Experts of a small language model.
Size: 12 layers, vocabulary 8192.
Training: 274M tokens, 4175 steps.
Below are experts of layer 3 (counted from 0) of a mixture-of-experts language model. Rows are named up (a neuron's input weights, with its number), down (a neuron's output weights, with its number) and show model dimensions 0-159. Each number is 128 + 32 x the weight over its row's rms, rounded and kept within 0 to 255.
Before each expert's rows: a language model's description of what the expert responds to. This comes from a sample of Wikipedia text that the model never trained on.

# expert 41
Role verbs and names. The word as after serves/operates, verbs like called, named, became, appointed, served, including, and first names such as John, George.
up2 [121  98 172  46  77 154  90 108 110  66 154 122 141  92 132 146 104 118 118 152 116 168 152  75 138 157 157 117 111 137 131 221 168 125 164 103  68 138 152  38 107 143 184 110 171 124 124 151 150 138 103  95  69 150 131 117 119 141 129  97 180 138 139 143 135  90  93  93 100 135 134 177 203 170 167 131 117 159 176  40 119 100 157 158 165 136 136 117 128 133 138 170 135 157 126 116  58  93 178 157 122 129 170 160 173 142 109 140  80 129 115 152 129 124 136 108 160 183 150 136  68 142 146 120 144 158 147 115 107 110 149 158 129 114 172  90 147 167 132  79 130 180 162 146  75  78 135 150 165 117 133  95 123 134  82 115  77 141 113 147]
down2 [ 20 125 145 189 125 170 196 156 148 154 124 127 154 129  82 171 129 159 152  89 215  88 162 146 134 180 153  72  91  86 152 147 128 162  57 109 129 120 103  72 153 121 209 142 111 115 118 127 136 162 113  96 120  78 117 126 124 124 132 130 126 116 146 132 186 137 118  59  99 197 113 113  98 110 156 146 178  92 158 190 102 128 118 115 140 116 107  96 116 153 120 140  95 128  95 130 113 133 149 143 147 141  91 158 114  92  99 151 138 156 144 167 158 131 161  93 109 113 196 143  99 124 111 138 134 107 106 120 109  72 120  98 115 137 122 125 151 163 164 159  97  65  83 124 135 122  98 133 110 105 104 124  87 124  70 105 155  42  96 183]
up3 [135  56 123 165 143 126 194  97 113 109 140 107  93 149 177 112 108  97 153 122 124 113 143 100 120  82  86 146  93 146 159 105 143  86 175 110 111 103 145 118 126 109 111 134  46 117  87 143 121 124 155 145  84 145 140 132  90 128 114  82 108 160 124 190 169 128 133 127 118 111 164 109 194 128 125 100  98 105 103 170 156 152 118 102 128  59  87  98  86  81 130  90  60 186 123 122 116 162  92  98 148 153  59  94 188 111  94 195 135 120 137  96  99 126  95 113 122  97 133 107  92 114  53 167 163 141 119 109  99 148 121 158  94 126 116 133 146 101 180 151 178 118 139 124 186 126 124 144 227 133 127 161 103 100 113  60  77 174 101 120]
down3 [107 180 115 112 175  72 149 103 111 130 178 131  93 214 104  66 181 144  84 164 150  65 152 114 114 134 128 128 115  78 102 154  81 144 120 156  92 164 105 141 124 195 116 149 138  99 165 106 105 188 139 173 117 132 167 125 108  57 131  93  64 123 132  95 152  98 148 156 126  80 108 112 113 103 137 143  87 129 136 152  96 151 133 164  35 157 161 143 137 135 102 161 161 146 134 100 102 138  68 154 175 190 182 114 116 186 102  81 143 131  85 154 115  90 112 116 179 113 128  83  93 158 127  94 110 133  79 152 146 131 181 128 146 137 103  95 145 115 101 161 138 175 145 181  74 123 137 157 144 133 124 180 173 151 102 138 145 117 146 115]

# expert 2
Mid-word subword fragments. Short mid-word or final pieces inside longer words and names, such as al in Federalist, en in risen, el in Espejel.
up1 [162  90 118 128 135  51 143 133 122 102 175 192 158 157 160 200 187 143  95  74 115  86 123 175 139 125 188 136 148 146 222  97 206  95 114 164 128 108 141  75 106 158 178 139 176  93 109 109 122 146 132 114 100 120 106 102 107  84 117  88 105 133 116 121  80  99 161 139 144 113 144 116 164 194 126 122  46 147 146 148 173 119  90 120 175 169 138  95 101 162 168 135 104  96 133 111 101 121 150 158 139 105 113 116 120  93 115 103 153 120 187 138  94 155  90 122 106 145 114 103 142 124 147 114 116  95 115 141  59 110 112 183 148 163 142 143 138 154  90 135 147 130 122 113  91  68 167 187 130 135 137 154 115 116 165 124  65 133  92  59]
down1 [133 172 127 137 179 135 101  75 159 142 130 126 113  68 108 125  97 117 126 159 153 113 119 157 136 104  85  79 137  52 110 152 106 140 144  90 132 127 171  91 122 101 126  82  72 131 122  83 112 120 130 103  98 105 120 166 162 149  80 145 132 214 113 147 198  98 122 147 147 116 156 130  40 108 111 141 143 163  86 116 112 122  92 218 127 108 112  90  77 134  31 124 120  54 120 121 115 122 110 156 163 146 162 147  77 158  75 123 129 114  93 174 179 140 136 130 141 103 139 116 120 123 131 179 104  57 112 106 178 107 132 164 106  95  80 129 154 130 133 121 124  88 105 110 111 198 103 137 166  76 108 174 128 145  77 113  99 105 148 144]
up2 [142 156 127  89 120 126 103 189 130 169 140 121 209 125 102 101 124 160 126 169  91 111 111 160  81 200  86 120  53 137 141 126 126 112 105 102 121 118  72  95 172 147 126 134 169 148 155 120 103 126 123  80 121 132 191 156  94 137 149 157 102 148 187 150 135 158 129 177  78 176 104 130 148 145 146 172 159  96  95  84 114 159 157 112  74 170 156  95  89  98 179 149 105 149 100 119 115 116 123 123 151 124 132 123 178 137 178 141  99 119 106 140 145 108 128 155 111 109  96 179 123 225 109  94 192  95 156 115 152 141 114  73 125 101 126 150  97 135  97 126  70 113  84 195 126 114  93 141 146  87 167 188 126 125 150  92 207 148 113 166]
down2 [111 121 123 141 167 140 117 112 134  79 155 132 171  93 125 141 217 127  79 133 165 160 106 181 108 139  98 122 206 118 118 148 148  93  92 157 100 112 121  76 168 208 122 144 130 147 123 130 141  96 100 151 118 105 177 150 108 199 158 117 121 115 139 144 171 108 131 197 105 146 144 144 129 133 129  82  96 143 198  88 210  89 140 159 183 108 119 115 103 144 157  94  91 112 118 152 120 154 134 160 165 150 131 112 129 102 107 156 155 113 106 157 108 179 135 169 166  63 179 173  87 131  61 154 105 116 127 199 155 108 159 161 145 121 166 117 167 123 130  95 125  92 145 142 158 106 117 125  73 125 128 139 213 121 108 129 129  64  88 170]

# expert 25
Adjectives and modifiers. Adjectives, adverbs and quantifiers after articles or verbs: new, more, other, such, also, recent, highly, known, well.
up1 [157 139 150 176 159  98 156 127 130 111  81  85 148 143 141 117 149 127 125 172  77 108 128 123 163 103 142  80 146 123 132  79  98 127 184 156 150 139  90 126 115 193  91 189 112  92  70 137  70 124 176 159  88  95 111 183 122 133  73 121  89 127 104 111 112 127 123 115 105 148 111 120  57 190 141 150 150 165  81 158  95 150 164 191 140  80 118 112  81 147 130 137 174 142  86  95 123 119 116 156 142 140  79 136 110 160 126 149  79 154 139 121 149 141 156 134 182 172  97 121 163 122 140 142 184  89  88 130 135  87 159  91 142 126 139 107  89 146  47 139  83 133 131 108 145 119 157  61 117 124 138 139 220 223 143 118 108 121 127  78]
down1 [104 138 120  70 141 127 144 102 147 149 165 144 198 124 143 169 122 131 152 156 152 120 139 145  88 162 129  87 114 119 107 116  84 105 105 222 122 160 132 103  69 134 124 152 165  66 141 172 103  88 111  65 177 142 173  59 111 170 167 146 116 100 127 104 158 120 132  69 110  68 138 167 124 130  79 156  68 160 166 111 121 184 132 189 134 152 143 191 120 128 179 132  77 165 117 122 134 147 105 150 153 180 121  48 179 121 128 123 151  95 126 109 201  99 127 150 129 133 153 182  98  94 146 119  98 104 186 138 124  84 172 100  80 126 137 171 112 181 139 110 132 133 140 166  64 105 154 120 143 124 124 166 131 138 161 116 150 156 145 127]
up2 [132 109 122 127  81 136 105 146 140 144 122 142  81 120 105 119 144 106 122 136 162 103  99 106  82 119 139  97  83 136 160 129 170 144 144 115 197 112 122 124  81  12 115 106 164 154 125 123 105 138 129 128  95 103 147 144  85 105  79 117 179 133 147 135  94 153 121  87 101 143 117  94 142 124  80 161  95  97 134  92 138  96 209 184  99 175 150 136  73  96 125 145 183 114 113  88 106 100 126 121  84 117 137 120 194  91 130 161 112  80 125 161 130 135 118 122  90 106 109 141 120 118 152  98 109  79 171  91 119 136  68 150 162 149  80  52 173 182 135 137 112  87 127 116  77 120  39 111 163  80 155 155  99  84  84 141  59 143  99 164]
down2 [144 145  87  85  59 159 131 108 132 151 117 123  67 110 156 130 104 120 200 176 148 107 106  57 152  91 154 101 136  96 104  96 107  74 176 126  87 132  87 171 175 160 150 147 126 131 163 142 127 164 132  99 117 149 142 142 171  56 112  95 148 135 182 134 115 184 120 183 161 173 111 148 117 131 161 107 182 112 148  89 145 121 106 114 164  80 129  95 150 128 136 117 148 115 157 151 165 100 159 126 203 161 152 165 113 122 122 124 115 127 132 135  85  77 155 106  93 194 155 124 187 151 148 113 134 178  84 101  87 125 174 140  89  97 136 147 106 136 109 120  89 112 142 148 190 204 185 208 112 155 125  79 157 123 116 162 166 134 131 110]

# expert 31
Initial word pieces. The first piece of a word or number after a space, such as th, F, P and single digits in tables, e.g. th-rilled, F-lickr, H. Mills.
up87 [127 123 149 118 117  78 119 129 112 117 124  85 139 127 100 100 130  90 125 103  90  95  88 128  98  64 119 136 143 140 157 136  82 134 152 130 109  92 160 118  81 184  80 154 121 130  98  82 144 115 166 111 118 131 130 116 125 212 131  69 122 225 132 100 139 149 143  78 117 115 172 143 119 142 139 135 115 100   8 144 113 115 165 202 154  93  93 102  86 115  96 137  83 152  53 115 131 140 124 118 173 124 120 163 132 134 103 152 147 136 142 129 175  99 128 155 169 111 165 136 146 176  76 102 169 174 113  85  99 111 129  88  94 159 190 111 167 103  61 123 115 127 118 163 135 170 107 131 137 139 189 184 120  80  81  88 165 125 158 130]
down87 [134 148 198 104 144 157 156  77 178 134 146  94 139 126 141  76 131 172 127 153 128 145 166 107 157 144 122 187 149 192 103 172 147  84  68 207 173  97  87 133 146 136 156 112 124 117 134 141 115 147 127  76 171 116 206 143  71 106 133 155  72 102  91 118 130 106 171 182 130 165 103 121  84 139 135 106 101 111 166 128  99  87 115 144 162 181 115 115 101 157 187 112 155 103 130 135 114 139  99  87 110 189 152 163 106 115 137 126 175 207 152  97  82 105 129 128 133 149  77 140 171 185 147 148 101 100 133  89  94 109 100 130 118 152  72 112 141 156  89  90 138 125 149  55 138 100 146 100 137 102 110 174 159  93 132 106  98 146  67 111]
up88 [ 63 123 152  67 106 156 147 139  77 122 117 121 102  69 122 139 123 148 109 125 158 107 154 176 145  97 140 172 102 118  75 205 157 124 120 157 132 147 152  92 183 156  93 119 128 121 160  96 125 146 124 132 152 118 108 121 154 162  85 134 130 188 144  84 105  94 102 118 131 135 177 136 144 152 115 173 149 119 161 160 162 149 127 111 130 138 130 141  87 145 155 188 130 133 177 130 136 172 177 179 143 152 147 112 117 212  99 112 118 163 111  83  87  51  85 164 171 132  98 118 117 144  95 159 127 104 114 121 101 140 123 138 133 204 158 138  68 179 120  40 162 115 111 164 135  55 141 130 159 124 127 123 134 122 149  45  61 183 121 161]
down88 [142 161 131 167 171 142 151  93 166 138  98 159 124 146  95 164 123  76 104 117 127 131  64 140 103 158 146 148  85 139 144 120 163 150 172  80 151 168 116 119 111 100 128 111 134 100 131 129 150 103 107 136 116 146 190 160 141 184 112 117 113 131 153  92 151 136 103 134 137 163 135 167 123 148 170 159 131  74  56  96 118 121 115 111 152 143 148 156 175  96 121 214 116 136 130 134 139  91 132 126 153 113  73 116  81 133 144 155 161  62  82 120 150  95 127 128 154 146 102 106 187 179 102  82 135 127 163 107 126  78 118 143 175 109 157 127 167  43  86 156  77 119  62 100 193 155  99 129 131 185 176 152 141 174 201 135  95 215 117 157]

# expert 0
Word-piece continuations, Cyrillic. Mid-word pieces and capitalized name words such as ent, em, amp, World, National, plus Cyrillic letters like х in Russian names.
up0 [116  93 153 129 191  90  72 105  94 133 129  98  90 152 106  99 117 105 135 108 155  93 104 129 121 155 171 144 141  97  97 165 105 108 168 123  99 204 199 130 124 103 112 101 194  98 162 134 118  71  99 142  77 101 119 122 132 143  93 127 136 156 199 142 119 115 119 111 107  75 139 147 103 154 104 125  97 158 137  96 141 167 117 141 117  89 132 116 130 181 167 148 103 175  92 132 166 163  58 218 177 108  83 165 118 169 101 166 144 154 125 102 178 101 107  90  77  94 150 182  86 104 107  64 126 201 136  98 140 168 106  87 104 116 111 122 119 133  62 140 116 141 121 159 111 144  97 164 171 143 184 145 100 159 100 124  81  95 135 131]
down0 [ 75 114  96 127 126 154 138  87  93 108 134  95 124 127 159  93 151 116 144 151  59 152 110 139  85 123  94 132 121 111 151  90 131 106 146 171 190 137  46 102 148 109 130 125 123 109 157  89 133 106 159 175 139  68 153 116 133  97 129 124  91 174  74 142 205 132 155  83 108 128 141 153  92 110 122 134 142  80 113 109 147  89 162 107 110 163 107 128 116 118 110  71 146 109 130 148 192 127  86 103 184 167  92 117  76 117 124  59 116  95 119 160  67 122 134 111 155 179 101 134 157 148 161 156 168  75 120 148 153  90 172 146 144 136 190  68  99 169  67  95 123  84  99 168 100 124 136  94 144  74 181 211 145 148 141 128 183 137 120 113]
up1 [ 90 158 147  98 129 123  92 140 110  90 165 123 145 108  71  88 145 111 163 111 141 184 159 148 118 114 125  99 152 120 122 104  77  90 146 133 147 186  94 151 135  90 178 121 121  42 101 123  91 159 142 127 160 128 122 139 113 143 127 163 157 113 177  83  91 182 106  76 128 136 155 172 183  89 165 149  79 150  98  86  87  75  83 114 138  75 172 107 107  85  98  76 137 143 140 133 166 164 121 190 133 136 156  95 144 150 128 120 161 114 140  96 142  57  53 156 171  92 110 156 102 159 187 103 227 149 151 176 134 124 145 139 124 142 125 109 122 119 118 132 100 146 129 118 119 194 135 104  87  51 155 101  93 141 135 119 137 151  83 141]
down1 [129 110 163 125  94 134  43  65 166 110 143 142  89 113 139  98  98 113 160  93  93 177 126 157 129 158 134  64 177 108 109 141 164  70 138 112 152 128 111 117 146 175 165 148  92 152 187 118 131 157  86 126 111  77  94 189 145 156  76  85 124 124 131 132 144 136  72 163 153 111 137 216 115 160 145 149 121  97 102 177 157  82  96 142  97 141 115 107  92 132 137 161 102 130 121 132 140  46 118 104  58 146  83 102  76 108 127 140 152 135 140  83 111 181 150 167 174 101 109 108 151 143 119 145 141 172 105 156  88 155 158 130 117  56 169 114  95 112 126 178 170 132 106  93 134 140 146 150 132 162  78  69  91 148 166 165 141 176 143 111]

# expert 13
Media and reporting words. Nouns and verbs about films, albums, shows and reception, such as film, album, found, felt, examined, mentioned, be.
up2 [177 153 105  73 122  86 189 132 106 117 115 148 127 151 152 118 142 129  95 183  62  96 134 121 115 164 177  79 160 101 132  75 160 163 201 134 134 149  88 118 162 167  76 135 135 150 120 138  87 148 109 153 153  51  97 120  71  94 156 106 124 121 128 113 164 105 119 125 112 119 103 103 122 129 118 185 126 161  93 156 109 165 127 103 128 143 142  98 119 107 149 184  98 163 156  88 129 113 157  98 157  65 111  73 164  99 116 131 122 133 141  86 119 141 175 119 154 177 134 139 149 120 163 118 137 122 132 158 165 104 137 195  97 151  81 171 187 139 126 161  81 186 235 170  78 151 140  77 109 120 122 163 121 186 107  89 168 137 115 101]
down2 [111 138 124 156 118 159 168  85 158 107 167 158 123  89 121 127  65 104 137  89 147  84 141 112  80 132 127  84 102 138 181 129 124 119 138 149 155 191 126 172 200 129 182 129 100 165 121 154  87  87  90 134  28 171 102  74 129 120 111 120  76 157  98 100 133 121  81 141 123 103 112 144 115 161 121 101 155  96 140  98 107 192 140 117  87 134 111 135 120 116 127 130 136 207 128 155 156 109  88 125 163 168  89 133  79 108 105 148 130  63 161  49  70 123  87 109 143 145  69 100  69  92 105 132 102 107 179 120 180 169 123 136 164 105 109 145 114  97 145 128 153 107 117 138 116 140  80 138 138 133 169 169 107 124 125 158  79  59 143  71]
up3 [104 157 101  99  90 149 155 108 153 114  93 112 137  70 119  92 154  92 134 143 117 151 102 112  81 158 141 133 110 100  29  72 110 121 128 143 165 119 154 114 141  96 101 131 149 153 115 128 120  40 109 121 125 120  81 170 162 153 189 116 150 177 143 157 166 109 111 140  85 207  85 106 131 122 127 125 129 151 134 108  27 142 170 145 103 170 191 129 115  93  84 100 129 171 127 157  93 142 103 175  53 142 110 150 144 109  95 143  96 113 181 160 139  86  55 130 194 121 124 120 127 131 128 121 157 128 193 155 195 125 144 105 142 147  79  69 134 119 191 127 107 144 160 130 160 173 162 124 149 158 117 131  78 118 148 110 129 148 137 123]
down3 [218 103  60 127 104 124 106  69 133  64 101  92  66  71 138 154  93  87 158 208 114  94 122 125 150 163 104 125 131  92 108 155 121 140 149 149 116 152 133 132 143 100  97 116 142 170 172 104 168 132 104 130  99  87 199  95 158 109 135 133 114 107 105  99 134 133 145 181 117 169 116 140 122  95 147 217 137 111 130 129 131 147  91  93  86 195 101 127 168 123 151 141 128 122 108 159 130 114 109 156 159 134 133 129  89 163 150 124 169 163  52  95 139 114 116  40 103 119 116 132 140 142 103 109 114 157 162 145 156 113  99  90 155 147 143  96 141 109 198 115 135  43 134 119  87  58 105 114 115 101  95 151 182 134 129 114 113 109 187 102]

# expert 43
Prepositions after heads. Prepositions such as of, in, with, for, from, during, between that follow a noun or verb, e.g. rest of, associated with.
up1 [ 99 134 139 114 152 113 140 142 124 171 205 101 138 142 125  68 147 144 113 157 148  75  99 179  86 140 136 118 179  50 136 111 103 138 162  77  93 108 131 146  84 117 119 155 157 125 136 143 122 136 140 106 157 127 152 152 145  95 127 108  54 101  96 165 218  85 142 136 149 105 117 122  97 153  99  79 157  78 126 113 114 108 116 143  93 100 148 182 122 146 121 112 129 110 140 141 190 113 117 179  92 181 114 128  67  52  86 106  95 117 158 138 184 128  90 169 106 128 164 145  72 210 144 129  80 143  95  62 122 140  90 127  91 179  96 109 109 168 108 100 151 115 101 128 104 112 165 126 107  78 153  80  85 153  86 142 145 126 165 170]
down1 [105 127 120 160 173 113 113 134 145 110 105 156 151 118 162 215 102 141 118 169  86 204 112 127 153 166  93 134 128 102  92 157 165 142 163 189 168  70 124 105 140  50 143 149 103 116  83 119 166 119  92  93 155  98 116 118  99 133 117 123 183 159 105 139  92 134  83 110 170 164 186 115 144 143 146 191  69 190 200 136 157 135 109 145 161 146 113 109 126 158 143 115 117 148  99 143 115 135 165 141 129 113 113 140 153 193 138 115 120 166  71 105  92 128 170 140 153 134  96 101 172 123 114 188 170 130 135 154 116 135 105 133 142  73 183 119 113  99 126 196 108 125 154 179 137 134 111 185 100 223 106 118 174  91 137  81 118 125  91 141]
up2 [143 141  96 140 123 137 150 101 144 161  95 147 169  92  88  85 143 124 169 101  78 196 132 146 126 110 135 176 131 171 114  57 134  73 115 147 166 131 112 113 138 143 109  83 144 175 148 165 159 140 165 119 143 128 167 120 137 133 120 150 135 123 120 127 118 132 130 157 125 103 146 147 185 103  99 159  89 137 142 118 136 111 145 155  30  91 133  95 111  97 188 133  54  94  96 156 166 183 124 185 113 107 151 153 107  77 172 140 110 149 101  93  83 161 105 168 138 149  76 192 124 205 166 119 120 134 114 118 118 131 230 115 148 151  93 149 134 104 233 161 127 150 101 129 117 137  84 182 146  93  95 113 135 117 136 159 133 101 159 170]
down2 [211  99 160 141 103 134  86 141  88 106 126  84 115 181 124 130  97  58 154 106 171  91 117 122 136 128 154 123 103 103 116 136 145 133 142  80 110  97  97 120  74 184 143 138 138 155 130 108 146  78 172 158  84 112 136 149  92 108  83  34 158 139 135 118 124  55 159  67 168 146  97 158 119  57 125 120 115 107 124 125 140 111 117 113 120  93  71  98 140 154 128  73 177 172 108 100 116 128 126 180 143 140 167 142 138 191  69 172 131 118  76 190 118  94 182 148 116  94 139  71 169 114 116 132 141  76 116  89 128 143 121  97 114 145 149  99  87 118 113 104 135 138 117  96 117 134 134  60 147 124 144 149 121 179 132  54 109  82 122  79]

# expert 3
Digits inside numbers. Non-first digits of multi-digit numbers such as years, counts and table figures, e.g. 14'0'0, 18'2'3, 200'7'; also January, December.
up1 [109 157  66 153 151 116 159 156  71 186 106 151 128  69 131 123 110 113 142 156 146 112  96  98 175 127 145 112 150 174 171 125 116 145 149 192 118 184 141 134 151  93 162 143 114  96 182  84 119 117  68 113  86  95  96 124  89 154 130 101 132  89 125 138 104 123 131  98 150  82 131 134 135 100 126 149 164  69 114 189  79 124 143 193 161 205 125  96 123  92  83 133 155 113 133 108 146 135 125  74 144 109 122  78 111 247 144 137 134  92 108 158 115 162 141 188 119 104  94 133 102 116 134 129 138 124 107 129  65 116 171 137 135 152 187 100 193 118 101  79  60 158 118 148 109 100 136 107 120 162 136 123 163 144  85 150 141 191 114  90]
down1 [126  88 162 122 124 153 146 144 139  74 124 153 159 109  58 198 114 152 123 107 114 161  81 164 134 144 129 143  84  93 127 101 175 188 140 173 130 182 134 139 190 156 158 105 139 104 134 174 132  85 161 169 140 165 150 120 157 150  79  90 175 146 103 146  80  96  88 183 131 129 184 144 149  91  98 112 115 151 150  91  77 106  99 101 126 100 120  65 112 127 106 134 143 120 125 124  86 134 130 109  64 143 126 181 129 101 138 188 135 182 145 152  93  58 108 172  93 176 147 143  94 153  99  35 124 106 229 100 118 124 130 173 108 124 141 137 105 142  95 139  91 146 147 137 143  99 142 114 152 183 139 139 120  88 118 162 174 107 124 159]
up2 [115 134  57  86 102 172 149 136  71 218 122 208 162 103 111 151 141  87 152 145 148 159 116 164  75 141 154 130 111 117  59 159  37 110  98  92 129 149 134 110 166 102 159 144  95 142 150 125 131 131 146  98  48 109 147 154 127 131  69 108 110 123 134  65 131  93 131  67 158 125 126 119 107  56 156 102 151  64 130 181 105 123 151  93 122 144  92  95 157 202  94 143 185 128 108  94 138  95 121 117  87 151 110 115 111 148 136 155 108 141 129 177  89 106 180 152 143 152 120 117 138 124 126 112  86 152  78 120 111 158 107 132 133 139  76  79 148 100 103 159 107 175 111 155  88 148 162  98 114 149 175 112 111  84  96 153 161 131 140 106]
down2 [142 105 133 141 157  91 148 136 167  95 159 141 110  71 109 130 145  98 103 101  80  92  58 173 134 123 105  93 160 140 172 114 220 148 159 177 134 119 115  83 173 111  91 178 182 121 111 133 172 105 156  79 136 117  85 102 121  95 154 162 156 152  70 158 131 195 124 103  87 134 110 131 143 151 136 149  98 144 127 105  97 119 144 110 129 121 160 167 110 137 147 116 111  88 170 126  98 185 160  59 190 116 122 127  98 166 174  94  78  89 147 105 118  58 110 128  77 116 158  82 125 160 132 124 140  59 130 107 158  67 140 166 125 145 158 119 175 131 125  51 107 100 136 113 169  98 116 138 123 114 165  87  59  83 114 129 131  85 132 140]